Experts of a small language model.
Size: 13 layers, width 160, vocabulary 8192, 12M parameters.
Experts: 32 experts in each of 13 layers, 64 squared ReLU neurons an expert, 8 picks a token.
Below are experts of layer 9 (counted from 0) of a mixture-of-experts language model. Rows are named router (the router's row for the expert) and show model dimensions 0-159. Each number is 200 + 40 x the weight over its row's rms, rounded and kept within 0 to 999.
After each expert's rows: "gets" lists some tokens that make up at least twice as much of what it gets as of all text; "mostly gets" lists some tokens that are sent to it at least half of the time. This comes from a sample of Wikipedia text that the model never trained on. Tokens count by the router's weight.

# expert 13
router,168,90,147,192,192,255,187,153,160,223,273,227,233,197,253,172,156,258,244,220,212,246,269,179,185,190,189,183,186,193,191,219,201,225,171,204,219,153,227,189,191,262,182,147,251,220,184,222,239,246,168,165,189,222,226,227,162,190,152,148,201,211,202,240,212,219,230,248,118,220,239,206,217,167,247,169,223,188,164,204,241,171,81,234,235,244,191,199,252,148,246,171,223,178,131,171,141,190,195,137,264,195,268,288,220,208,174,282,278,199,218,153,195,221,210,244,146,155,160,195,119,187,176,198,229,161,142,190,248,160,236,266,212,226,192,124,175,175,141,209,241,222,237,174,85,242,188,163,116,168,223,173,201,222,166,202,179,222,201,244
gets: " the", " and", "\n", "-", "  ", " The"
mostly gets: " The", "The", " and", " who", " which", " National"

# expert 3
router,230,234,135,221,172,124,185,195,201,205,207,213,170,175,122,257,233,176,231,125,125,87,187,214,227,212,185,190,198,89,216,212,197,228,203,226,260,261,179,176,219,91,194,158,198,180,180,216,238,205,154,248,229,185,223,175,167,224,232,217,230,197,200,231,199,185,212,186,138,206,235,224,219,203,179,231,193,246,144,259,164,263,215,179,241,165,214,240,172,243,230,178,147,234,258,194,188,238,156,228,143,225,212,183,286,224,185,247,165,171,135,153,172,259,219,194,246,125,244,256,217,230,241,232,200,252,200,292,172,172,204,155,168,161,225,196,193,148,208,208,143,186,209,153,137,209,166,168,140,120,146,253,189,270,225,141,224,250,141,177
gets: " to", "-", " was", " (", " is", " \""
mostly gets: " would", " had", " have", "′", " not", " did"

# expert 10
router,242,251,161,234,206,199,212,256,197,153,182,167,162,199,259,231,214,251,224,229,259,271,186,250,267,134,225,170,149,239,140,160,199,265,172,173,210,256,209,189,191,196,171,160,176,98,168,228,174,167,178,201,168,214,273,189,194,184,216,207,326,282,237,121,177,137,163,234,210,174,225,237,164,215,159,247,203,225,219,218,182,168,138,214,220,226,260,244,227,211,224,158,217,180,199,190,179,148,189,205,226,174,177,149,137,184,217,192,226,181,250,234,277,179,212,245,176,209,190,161,137,264,152,204,188,162,156,249,230,217,153,200,215,211,161,158,162,172,202,186,75,196,188,222,105,277,180,184,204,230,207,125,237,188,209,243,281,218,229,167
gets: " the", " and", ",", " to", "-", " a"
mostly gets: " The", "The", " the", " and", " or", " &"

# expert 20
router,265,192,245,194,154,160,237,257,158,172,169,199,203,231,270,131,180,159,162,150,233,193,244,187,138,217,245,206,203,222,310,237,222,243,233,228,176,288,216,174,126,314,142,255,163,175,185,208,131,220,173,187,149,145,221,163,180,234,193,205,126,195,159,205,149,233,163,210,191,189,156,260,222,145,218,218,214,198,268,164,198,182,182,164,232,205,198,218,101,221,211,188,238,181,143,159,201,199,186,236,256,232,170,210,182,243,206,165,245,124,145,152,219,201,186,232,196,266,195,170,181,206,171,172,189,190,189,243,180,209,162,188,254,214,209,202,274,211,226,197,180,179,261,224,225,219,213,263,285,243,326,251,192,166,231,241,199,130,207,173
gets: " the", "s", " a", ")", " The", "'"
mostly gets: " this", "ation", "rs", "ity", " series", " season"

# expert 19
router,273,165,179,249,246,161,190,200,237,150,176,189,204,261,158,193,162,199,188,153,290,103,208,199,195,220,212,251,210,165,258,229,223,264,156,242,212,213,178,192,212,110,205,108,191,229,162,199,258,189,216,222,166,289,176,208,196,206,151,200,168,231,136,155,245,176,209,158,242,167,164,221,235,229,221,217,152,238,206,250,209,206,217,235,180,261,146,178,254,206,247,158,208,202,170,170,233,214,277,223,145,179,182,185,219,158,127,193,213,181,170,174,245,157,197,224,300,213,249,194,225,211,229,158,213,212,126,139,227,165,137,229,199,199,189,239,167,206,218,195,145,208,155,241,280,267,169,141,294,114,159,229,249,219,165,170,191,269,238,214
gets: ".", " (", "–", " 0", " \"", "\""
mostly gets: " (", " years", ".", " .", " '", " 18"

# expert 12
router,203,221,225,244,195,178,231,349,190,180,243,176,171,134,241,198,209,148,162,152,138,258,238,189,140,144,186,231,218,240,207,196,262,174,203,184,174,201,164,211,212,231,233,197,178,198,221,186,148,173,205,195,161,167,137,244,207,154,217,142,143,95,246,213,195,177,123,215,163,258,171,192,174,238,259,212,272,143,192,208,192,165,161,184,177,260,198,179,172,190,166,224,240,271,157,264,238,129,202,267,225,179,203,167,189,246,257,174,221,271,231,149,269,209,262,188,118,137,170,230,202,233,203,186,241,145,248,212,212,173,238,235,249,173,210,286,207,233,199,172,217,264,205,196,227,166,214,211,277,194,220,142,240,176,190,208,140,227,149,175
gets: "\n", "s", ")", "  ", "er", "al"
mostly gets: " States", " team", " University", " National", " state", " City"

# expert 14
router,281,187,208,189,166,275,252,239,163,220,141,257,147,221,244,235,222,230,184,265,248,242,162,238,295,161,185,162,131,202,84,255,159,191,193,133,288,232,135,127,183,183,192,156,144,149,179,217,176,203,157,191,175,194,186,182,214,196,151,134,210,242,220,191,203,230,228,222,165,160,231,218,226,191,198,212,127,222,195,225,190,212,161,204,207,224,236,229,275,266,134,194,156,170,187,185,204,193,137,205,239,177,164,158,183,182,164,274,151,207,181,205,194,118,160,216,230,249,126,171,137,152,154,210,161,210,226,235,206,258,187,222,195,224,162,204,233,132,212,171,194,130,228,154,195,247,194,183,143,236,230,187,234,254,244,291,205,173,207,225
gets: " the", ",", " and", " a", " to", " was"
mostly gets: " and", "The", " which", " as", " the", " or"

# expert 28
router,163,202,117,222,185,260,172,176,279,182,231,271,189,167,261,109,180,226,207,235,165,209,240,193,173,223,176,240,212,206,229,184,207,190,157,225,206,160,254,165,196,152,223,257,212,218,212,205,228,233,192,120,245,164,174,248,164,129,325,156,171,210,231,255,277,198,222,230,216,180,176,199,157,215,209,224,257,148,233,185,168,224,225,156,179,197,258,157,164,184,199,213,195,234,206,229,187,140,243,256,211,240,230,191,225,206,215,188,222,138,130,225,206,218,204,204,173,288,197,158,214,129,200,297,161,175,140,203,213,207,239,235,246,229,145,217,182,224,185,240,242,260,215,193,187,108,252,146,233,158,164,117,153,166,183,255,173,249,128,268
gets: " |", "=", "|", ":", " =", " E"
mostly gets: " E", "=", " Ad", " Ra", " O", " El"

# expert 27
router,236,200,214,125,159,201,208,120,167,200,163,190,188,221,204,246,230,172,177,151,243,179,163,159,242,228,163,187,194,195,138,272,205,187,192,200,186,177,230,297,203,221,235,211,154,187,259,206,229,213,298,204,236,205,168,243,230,242,126,197,269,230,279,272,146,149,218,200,199,196,300,163,250,203,146,215,267,235,175,206,210,297,313,254,200,200,248,172,215,205,164,167,197,197,196,174,181,215,196,137,228,153,198,221,203,184,200,108,162,200,163,259,181,232,154,185,188,247,196,190,178,205,188,217,126,158,223,199,221,176,248,172,240,226,227,211,202,171,170,154,202,244,125,224,221,269,278,231,104,202,134,183,224,217,172,204,282,191,216,171
gets: " |", ",", "\n", "|", " in", "-"
mostly gets: " –", " -", "In", ";", " In", " |"

# expert 11
router,225,218,176,177,191,224,256,115,251,182,186,218,129,283,248,239,180,260,219,186,233,207,111,224,250,158,219,244,233,165,100,204,187,160,188,143,220,147,230,161,239,172,188,149,193,147,166,210,234,149,217,203,221,259,173,219,210,211,193,128,235,249,205,123,273,198,234,180,191,213,242,144,182,132,160,205,218,220,185,212,194,199,265,190,207,151,203,180,278,180,175,182,195,239,280,225,163,243,261,226,237,176,172,162,184,205,103,244,210,196,105,151,202,139,211,184,242,214,144,240,196,216,254,230,160,172,104,181,222,149,198,250,213,249,189,222,233,127,213,170,234,191,202,163,196,170,216,239,146,242,230,213,218,218,291,230,162,155,167,193
gets: ",", " and", " to", "\n", "\n\n", " of"
mostly gets: " and", " which", " when", " or", " who", " where"

# expert 17
router,164,186,215,259,222,129,215,173,257,152,191,220,255,154,285,212,252,201,173,225,70,243,210,214,241,165,187,207,230,207,223,204,188,138,170,244,225,151,260,161,226,260,199,264,183,206,219,138,200,136,203,208,214,240,151,203,245,155,164,147,201,256,110,215,274,247,206,229,211,190,183,222,141,207,225,167,188,197,242,201,172,144,175,225,150,172,124,145,238,245,227,161,236,241,148,187,210,259,238,183,258,206,251,130,195,179,184,222,233,186,156,244,273,180,162,122,216,142,217,225,200,193,196,130,250,264,180,127,226,203,141,188,202,220,206,239,188,219,135,217,221,179,201,174,274,205,190,158,245,252,223,143,181,172,143,148,172,194,196,239
gets: ".", " (", ")", "\n\n", "'", "\""
mostly gets: "ism", " century", " Wales", " York", " period", "ability"

# expert 15
router,243,139,249,227,257,211,220,264,171,238,205,160,216,157,234,157,168,228,230,120,188,186,191,206,198,168,215,224,202,211,204,172,221,167,211,109,202,212,187,176,259,222,209,236,217,272,238,178,180,196,175,158,201,225,266,142,223,247,230,277,185,154,269,160,179,222,178,250,211,235,149,182,230,263,230,202,162,162,218,230,228,183,200,158,156,143,251,175,148,182,106,250,228,168,65,167,181,187,140,151,197,192,164,156,208,208,215,204,132,309,230,253,190,181,237,200,230,201,157,192,255,185,187,228,145,189,242,165,124,222,209,207,225,170,276,196,215,225,155,161,200,250,275,203,157,220,180,291,191,264,192,135,207,155,243,155,255,199,219,184
gets: ",", "\n\n", " he", "'", " He", "o"
mostly gets: " States", " University", " city", " Air", " School", " town"

# expert 9
router,210,209,260,247,221,236,227,256,231,216,268,242,168,182,255,153,203,97,195,168,159,248,240,220,161,219,201,142,194,279,177,193,262,168,250,208,195,233,142,175,169,224,257,187,189,165,207,203,104,154,217,222,242,142,234,115,203,211,206,194,212,229,152,208,213,213,169,225,193,196,164,140,167,198,192,164,257,155,159,147,157,196,182,208,205,266,109,234,226,166,156,154,224,182,181,212,167,228,167,159,196,192,203,150,202,169,224,196,231,205,277,269,157,163,139,173,189,194,178,217,170,276,175,206,218,247,193,204,185,208,75,196,172,143,228,201,253,201,186,195,181,226,126,149,244,122,255,182,275,261,181,203,213,260,213,283,228,180,184,133
gets: ",", " and", ")", " as", " by", " with"
mostly gets: " when", " including", " as", " while", " Party", " politician"

# expert 31
router,179,179,230,180,211,239,198,116,211,236,179,161,204,251,217,211,165,201,172,206,233,89,132,217,247,198,219,156,223,211,201,212,170,205,244,143,205,157,180,164,189,139,275,201,210,168,191,228,246,190,228,209,161,158,196,253,233,257,185,245,257,216,177,261,152,216,178,167,212,261,192,167,251,175,192,134,215,256,224,155,277,181,230,195,212,225,228,233,241,228,74,235,221,146,219,220,265,273,252,163,252,189,264,174,117,123,153,261,184,162,199,271,229,215,159,127,162,233,205,186,163,174,248,208,216,199,230,152,145,243,179,228,166,282,209,265,219,161,208,172,178,144,140,230,233,197,274,214,226,222,207,215,168,249,201,158,243,161,177,217
gets: " |", ",", " in", "|", ":", ";"
mostly gets: " –", " In", " -", "In", " c", " in"

# expert 25
router,257,214,258,131,141,187,206,124,175,235,174,144,182,177,230,176,181,178,217,169,214,226,184,204,146,277,208,162,232,211,170,199,166,183,241,166,205,223,160,204,210,265,248,93,138,173,258,136,212,138,211,192,296,145,213,221,187,298,121,207,209,194,286,269,155,161,245,197,218,199,255,189,144,218,170,201,231,239,248,223,164,215,225,258,182,272,242,173,259,172,212,230,186,150,194,191,207,261,197,198,147,159,202,226,182,109,176,143,149,179,163,311,166,196,178,252,171,207,200,206,154,215,223,203,195,172,232,248,220,205,236,226,161,150,175,194,181,183,196,238,241,222,169,175,210,243,303,174,172,189,160,198,260,241,228,163,229,208,187,164
gets: " |", ",", "\n", "|", "=", "-"
mostly gets: " |", ";", "|", " –", " -", "="

# expert 16
router,268,232,159,236,218,187,195,114,257,201,225,277,159,307,229,211,176,178,186,212,196,189,201,258,240,192,211,221,233,213,260,115,122,161,197,214,183,219,177,134,198,137,165,170,190,243,177,218,174,225,236,137,211,202,214,241,184,161,202,220,198,181,148,194,223,167,183,136,247,203,191,230,208,257,229,214,155,201,209,159,206,164,152,243,235,196,211,188,245,144,232,249,207,252,255,247,240,146,255,187,217,180,204,202,149,235,260,165,267,147,163,205,211,218,134,204,140,241,268,148,136,209,245,204,205,174,192,258,172,142,202,248,260,237,156,261,107,186,210,155,144,231,158,280,226,208,189,136,225,132,119,200,227,155,160,206,180,255,206,211
gets: ".", " the", " a", "–", " (", " The"
mostly gets: ".", "The", " .", "–", " 2", " title"

# expert 22
router,178,209,204,214,207,189,213,190,153,109,174,178,243,234,225,142,233,168,175,182,199,206,241,133,103,201,220,206,198,274,267,178,212,202,214,258,135,194,197,207,147,271,170,229,205,253,218,202,157,144,224,145,170,217,214,170,178,199,256,193,154,144,236,213,150,161,237,215,160,219,126,250,163,123,182,254,182,210,199,158,181,175,203,196,255,179,135,226,175,234,256,252,171,127,130,238,187,187,199,321,250,240,200,234,210,235,156,152,257,224,183,145,224,191,223,165,124,216,183,218,228,179,195,133,172,184,157,168,235,260,212,220,242,188,131,175,252,268,222,135,214,212,218,257,161,181,199,232,281,230,201,200,172,225,274,189,182,111,227,187
gets: "s", ")", "ing", "\"", " a", "ed"
mostly gets: "ers", "rs", " years", "ity", "ts", "ons"

# expert 0
router,234,268,251,173,170,161,212,242,198,249,134,127,130,173,188,179,175,139,246,197,239,212,183,181,165,208,193,243,123,256,216,165,179,228,244,200,147,236,206,247,187,158,261,267,196,151,134,226,163,229,145,250,202,229,289,150,251,217,227,149,185,189,213,198,161,160,211,144,183,229,195,157,203,218,206,207,163,269,185,227,198,187,208,213,180,173,206,162,204,219,175,177,165,169,269,241,181,197,219,163,207,228,130,185,265,223,268,226,164,173,174,145,178,205,293,132,218,133,238,193,213,213,243,241,238,284,267,237,206,281,223,164,149,158,222,164,174,132,207,217,223,259,149,196,206,151,169,283,195,223,233,292,158,233,175,264,187,176,170,212
gets: " in", " of", "ing", " on", "t", " for"
mostly gets: " during", " on", " about", "en", "On", "u"

# expert 21
router,86,147,191,222,254,209,214,260,220,228,249,163,226,193,130,184,219,277,106,146,216,143,179,142,190,249,162,134,212,110,170,146,168,198,131,228,204,234,240,195,196,159,202,198,263,193,216,176,252,217,225,192,103,227,151,211,177,181,200,221,153,162,195,166,297,212,109,200,250,258,223,145,205,198,175,220,202,196,208,173,221,137,202,176,197,186,244,212,173,154,256,192,242,170,262,193,205,244,204,193,103,195,205,272,197,213,189,241,195,215,290,191,162,242,187,221,215,233,200,202,216,192,243,195,226,222,255,139,192,146,206,229,179,234,189,150,156,203,232,287,236,179,220,126,197,271,181,172,201,150,165,214,251,160,207,162,153,216,161,185
gets: " (", ".", " \"", " he", " 1", " it"
mostly gets: " (", " work", " used", " children", " '", " development"

# expert 6
router,171,156,156,212,148,134,188,230,182,238,230,237,256,183,108,183,199,174,242,242,177,158,179,227,156,240,151,236,132,151,131,203,198,236,252,97,231,250,200,286,204,188,215,193,159,244,193,202,212,222,208,200,152,177,144,218,248,145,209,238,200,165,236,172,253,141,222,236,120,130,167,233,263,166,146,221,211,173,150,227,222,167,217,180,216,194,138,247,187,264,203,236,171,232,333,222,146,157,202,257,93,245,204,198,297,285,188,209,200,228,194,168,169,250,189,149,230,143,192,224,198,169,215,200,244,248,190,240,241,279,230,202,209,214,207,198,216,204,194,206,197,172,162,173,148,190,200,230,173,233,157,235,205,225,177,174,176,246,196,168
gets: " of", " to", " in", " for", " on", " was"
mostly gets: " had", " would", "°", " have", "′", " during"